Experts of a small language model: vocabulary 32768, 191M parameters.
Below are experts of layer 3 (counted from 0) of a mixture-of-experts language model. Rows are named router (the router's row for the expert) and show model dimensions 192-255. Each number is 128 + 24 x the weight over its row's rms, rounded and kept within 0 to 255. Numbers have three digits each.
After each expert's rows: "comes before" lists some tokens at least twice as common just after its tokens as in all text; "mostly gets" lists some tokens that are sent to it at least half of the time. This comes from a sample of Wikipedia text that the model never trained on. Tokens count by the router's weight.

# expert 0
router:131133128157118161125212158115097110103142148143163126138116143155119107127150142107119147145108128133125066114173148159157164145152134109094151109166120183153129102168097144084160143126119116
comes before: "=", "\n", "The", "|", "==", "==="
mostly gets: "====", "s===", " ===", ")===", "===", "====="

# expert 55
router:119125139161126118105163131120139157128071124122130132125096136113115109147132110124131134137122083095106089103165155131171130165146113114124138117153157139147122095141095125082149135100092123
comes before: "\n", " ", " ==", " Candidate", " Independent", " Swing"
mostly gets: " ==", " also==", "s==", "==History==", "|---|---|---|---|", "|---|---|---|---|---|---|"

# expert 61
router:112125126157142119087139173167118118110063117143145107131107105121121116136140095152083157159142123121107125095163150124129102131139109133098170091150102163167115068143111109112158144127107146
comes before: "\n", " a", " an", " is", " Succeeded", " ="
mostly gets: " footballer", "°E", " (0)", " (born", " politician", " (disambiguation)"

# expert 54
router:124130168126122119096191132131117139102087134144159132142128138132166136135111100121110122121105112143145104095180164155169146133139078121134135159123108122139099106164150157141140131146111133
comes before: " been", " a", " of", " Actor", " also", " Actress"
mostly gets: " has", " played", " Best", " having", " playing", " play"

# expert 93
router:092158122154101119121148153145119112075064145123177123118114146110134125142152114153129151150131135110132110107194143167175118159155105126108163140159158160120084098165138116095147155152100111
comes before: " and", " of", " were", " in", " are", " from"
mostly gets: "°", "Personal", " players", " countries", " singles", " Singles"

# expert 73
router:109143114164138141117162172163140097120104168109169121113086134136116086137125123127111141140139141149112111129167126170127134159154097115124154119125160136157120083166087159122150113147115127
comes before: " of", " in", " and", ".", " for", ","
mostly gets: " Court", " Corps", " Avenue", " School", " Association", " Institute"

# expert 50
router:127115141158154101080155142150095122104103141146124136138157135117144136142117084151099152165115133140115093135161142160114152138148082098117147123151148150143117103157115117095186131132110130
comes before: " |", " –", ";", " and", ",", "'s"
mostly gets: " Jr.", "ić", "ović", "ner", " Moore", " Nelson"

# expert 10
router:126122128135138108103168150095101123081076164155130137123154143116127128157146104129149139154142112117106117107161149164163152139166128103105120123136128135138132098154114129113156144146115149
comes before: " the", " a", " his", " an", " her", " their"
mostly gets: " with", " by", " for", " against", " under", " alongside"

# expert 74
router:128151142142128099070226163125140130141079150127158131132134140146120127143128111140115137114181131118148091101214141159173123124153094106120129134143116119115093093162144107121138152155103139
comes before: " to", " the", " that", " a", " his", " him"
mostly gets: " before", " began", " due", "After", " wrote", " tells"

# expert 30
router:097123109152162120109146134139133127086091170130126139138161145130146108139132129153102103148132114115133095137166155146154158144136086121108171105131159149131086074180112121123149104160098143
comes before: " was", " is", "'s", " has", " had", " also"
mostly gets: " he", " she", " He", "e", "He", "She"

# expert 34
router:092139136147145130097150147121132138097033136145183119143124145131163120145124125143091109141104141123108110097155148137152120125138088101097160120094143138152123082156135127111172167134134114
comes before: "\n", " The", " He", " In", " It", " This"
mostly gets: "ing.", "\".", "ation.", "ed.", "s.", "ers."

# expert 26
router:138165137137115105093179153095140130114066136111177145151103123156120107124136095142132157160128135149128078094172156151157165150165084114121176123109147162177114089154125132115177154121100114
comes before: " be", " the", " have", " take", " make", " been"
mostly gets: " would", " can", " may", " could", " will", " should"

# expert 77
router:123153146147128138085133134141119123093097149135184129094134132145088113121142098097112128157094133140105096118174125159131136151149120133099147108123141142118097085161132122106145158126097124
comes before: " |", "\n", " and", " by", " –", " is"
mostly gets: "}", " most", "]", " single", ")", "\""

# expert 71
router:111167132164120118119176152150147106097084138114147122139113106133123117153124071095099182127128121105096095113158159156147152149126089122087159100135160144130105086157112132111164109128128120
comes before: " |", " State", " City", " University", ":", "."
mostly gets: " London", " York", " (age", " Angeles", "shire", " Chicago"

# expert 18
router:118159135140114123114161169148115118097107135125161121140121126112144086161134104107105129144139094124118111100155140147146123124152109105109143110110120142133124090139129120117173114140117088
comes before: "\n", " |", " and", " –", " he", "),"
mostly gets: " 2016,", " 2015,", " 2013,", " 2010,", " 2011,", " 2022,"

# expert 84
router:110126120156125153136115141135104133121095144145151126155128097113151116170145127157121134136107140119113077109155156155136133121142077090137146119166144134117126116178127134117124173150113150
comes before: " to", " by", " it", " in", " he", " with"
mostly gets: " but", " However,", " way", " right", " however,", " Although"

# expert 88
router:123102133154122129137204159117133119119039150125149124109092128136131097146120126153110147133152121110149104097178142166144146148135089115114152129163131148143147090155113130126138150178103150
comes before: ":", " |", "\n", " by:", ")", " la"
mostly gets: " Binomial", " Turnout", " Animalia", " du", " de", " chronology"

# expert 58
router:129158142143114155120172132099121119073048156148141108148146130135143088168138118130118139143139118135149088109166166157151131141149126127115165143148124144140134114142139126132138157157102138
comes before: " and", " but", " which", " he", " the", " including"
mostly gets: "ed,", "ation,", " season,", " time,", "s,", "ity,"

# expert 62
router:150135121167143102086149152153154121129097125099137107150128094142113120155141086136118152130110108120103111117170133151147120140127102162138132126157120162161125096177142107114144153140126129
comes before: " |", " York", " he", " ", " %", " Votes"
mostly gets: " when", " where", " When", " Animalia", " New", " ±%"

# expert 72
router:092115128155105125096159152114103102098129120122178117106134140138161105156166087148087146124093111114119090103198153177138129128158072128127147136113126145155119082148115119127134143147104136
comes before: "ing", "ed", "ed.", "ed,", "s", "ing,"
mostly gets: " hold", " differ", " count", " stor", "work", " suppress"

# expert 20
router:066137159171112091114130148133138119106060154152150118146114108125119095137133095138135152148102143117102076089191130192148138169154089136114147130159122122168106101136117125126160153144095125
comes before: " ", " 0", " —", " the", " 1", " 2"
mostly gets: " on", " (on", "On", " A;", " –;", " On"

# expert 59
router:114135095153113126112166134133094109106074135118175138111118115141124147120108113132094167180129125136130078128143141159175178135150111131123144129108147180152127103134118128092155107111120137
comes before: " |", "1", "4", "5", "9", "6"
mostly gets: " =", ":00", "28", "12", "39", " 65"

# expert 89
router:131145134156143109098155142134098135087080127120161145130109139171140114132146115103112147170081122105123098113165142141185129148150083131134150117120124122118136086174138125128163159122109154
comes before: " |", " m", "00", "4%", "7%", " km"
mostly gets: ".7", ".3", ".2", ".4", ".5", ".0"

# expert 48
router:116123152161143119109140178096096120106059131129145113137130083118098094186130112162117156147086141090104092111172149150134109128145095113110176145149125138126096070180151111120188128166126152
comes before: " ", " 0", " 1", " 2", " 3", " 4"
mostly gets: "s:", "):", "er:", "ation:", ":", " Class:"

# expert 19
router:140137199132115146109159148108108120112106152165161137166106131161142124148122105119115126131130125113130086105135132160153161142145082119127119146141143139143122087150113122121157119135135120
comes before: " |", " (5", " freestyle", " (1,", " medley", " relay"
mostly gets: " m", " —N/a", " ", " N/A", " metres", ".5)"

# expert 81
router:110106116145118107098217171183128123091121165129162119132103103132142117125137095110103128158152062124133091112187124158166102128166109088132161158141126128128100103159120128121126140144084160
comes before: " in", " by", " on", " to", " as", " at"
mostly gets: " located", " include", " died", " including", " worked", " included"

# expert 3
router:145115142163135120109164131158127130109069156129148149106114111108123118134088113131104136165136121132117092109164127148153145142151108126130139162110174154128076069185142155097136140127117138
comes before: " of", " |", " were", " are", " mi)", ")"
mostly gets: " all", " some", " each", " any", " those", " million"

# expert 7
router:112153136149132089114186171116126140111092113147162117121125127128133127145144149140103134130146159110124097111169150148144119149146127136110195101144127131147117079133123119110177113164115123
comes before: " ", "\n", " 0;", " W", " USA", " –;"
mostly gets: " —;", " –;", ");", "*;", " Ret;", "R;"

# expert 21
router:106124161142122099084187175153128094107084158136162123096124143138135134146127097140107164133182095103127078087212149169156116118144074093119121145142135144133107086149156123133135149140105146
comes before: " the", " a", " his", " their", " to", " him"
mostly gets: " make", " made", " using", " received", " provide", " making"

# expert 65
router:110127116139136095113143156114127129132124181131157140130130107125148125137122075133128146141135100121116078104173136144146154145187110104121164134142151124155109103173128140103125157175087120
comes before: " not", " a", " to", " by", " place", " into"
mostly gets: " did", " took", " take", " while", " does", " went"

# expert 79
router:140140123150131136102145152171107137103066141116175106161094129112125060149128100130111139118133147123103088092205146157152138126152119113127145146127144149141110061164129113116148157186086128
comes before: " of", " in", " to", " for", " and", " that"
mostly gets: " evidence", " parts", " efforts", " success", " case", " issues"

# expert 76
router:117135114149135128128155134141139124117069157138150111121119149150136092149139143122119162168142093117155060116163141184138145147146139146105162122138168134126106109155113160107122143122120131
comes before: "\n", "The", "In", "==", "-", "==="
mostly gets: " ===", " career==", ")===", " ====", " ==", "s==="

# expert 63
router:116165125149124092099112183129136071102080173133146121120131099119145147141114104101142154132136134135114085111164139139157139114151063148124194161122125158112134101152142090140157158140090160
comes before: " the", " a", " least", " his", " its", " this"
mostly gets: " between", " at", " near", " through", " +", " around"

# expert 52
router:119152157147144131115177145131133110075068157148149133122095130129131090147127110128100168179126132115119080111167143135169163150178101134122155108133143147130104103177093150132183132138122137
comes before: " the", " his", " a", " their", " this", " its"
mostly gets: " of", " among", " Of", " Among"

# expert 91
router:116149129159133147110102140131138096099128131122152134154103128105140086132135105149120127145179111163097091069142138132176136147124085130125149108113136157126121086140142099119168161125114120
comes before: " |", " he", " that", "),", " season.", "\n "
mostly gets: "–present", " 2003", " 2017", " 2022", " 2011", " 2015"

# expert 57
router:142144132126136111112182144120140140074084134129154103107087101145150095148139107086118145170132134132124076098176169138167156188161079113123167142152140121140163108146120162115174130148122131
comes before: " a", " well", " the", " an", " part", " member"
mostly gets: " became", " As", " become", "As", " becoming", " becomes"

# expert 8
router:130136148170105122109143143140108093105086146133154099126114151119136093135144095132116131160124099122116078114189146176146167120145089113111138129129156157134109087174155091095135152132115150
comes before: " and", " of", " in", ".", " is", ","
mostly gets: " production", " vocals", " guitar", " bass", " management", " security"

# expert 40
router:096148146135146089090196142100141148082039143112174143135095119152123132127135115122137129164131130137123083114183156166140175181153100143095167146138139133168087087167142139122155155139095134
comes before: " the", " a", " his", " New", " order", " their"
mostly gets: " during", " in", " During", "During", " throughout", " onto"

# expert 1
router:138161157138118123098168128171123118110074160159174097116085093133134089122128103133118141152124115116138091123173135175140136116149101119130164132147141162140122085159088120132137129148118123
comes before: " in", " of", " and", " with", " for", " at"
mostly gets: " season", " f", " edition", " line", " round", " Championships"

# expert 23
router:094152109147131128100130163152138126066076154134143115127106123130144101137127095127116156137128119116117085091195178174151154122147096131123130117137121132127106115166113090113155151157063152
comes before: " of", " and", " in", " for", " who", "."
mostly gets: " family", " Born:", " band", " brother", " father", " group"

# expert 60
router:137151124161124110127124125107132085083087135130143108103130121148106122131137096131086144169119114124142086116131133147130154134165093138113155140148141128126116117168132129102167123141114135
comes before: " |", "78", "',", "10", "2,", "3,"
mostly gets: " $", " 3", " 5", " 7", " 4", " 6"

# expert 42
router:107132152135155122095140126131127090081094111128127126140089110134124126123147111121094146154133139124134092095167162147140155146150098131150159114152141126153122093144111119094152095145094111
comes before: " was", " is", " -", " has", " had", " would"
mostly gets: " it", " this", "\n ", " It", " This", " Country:"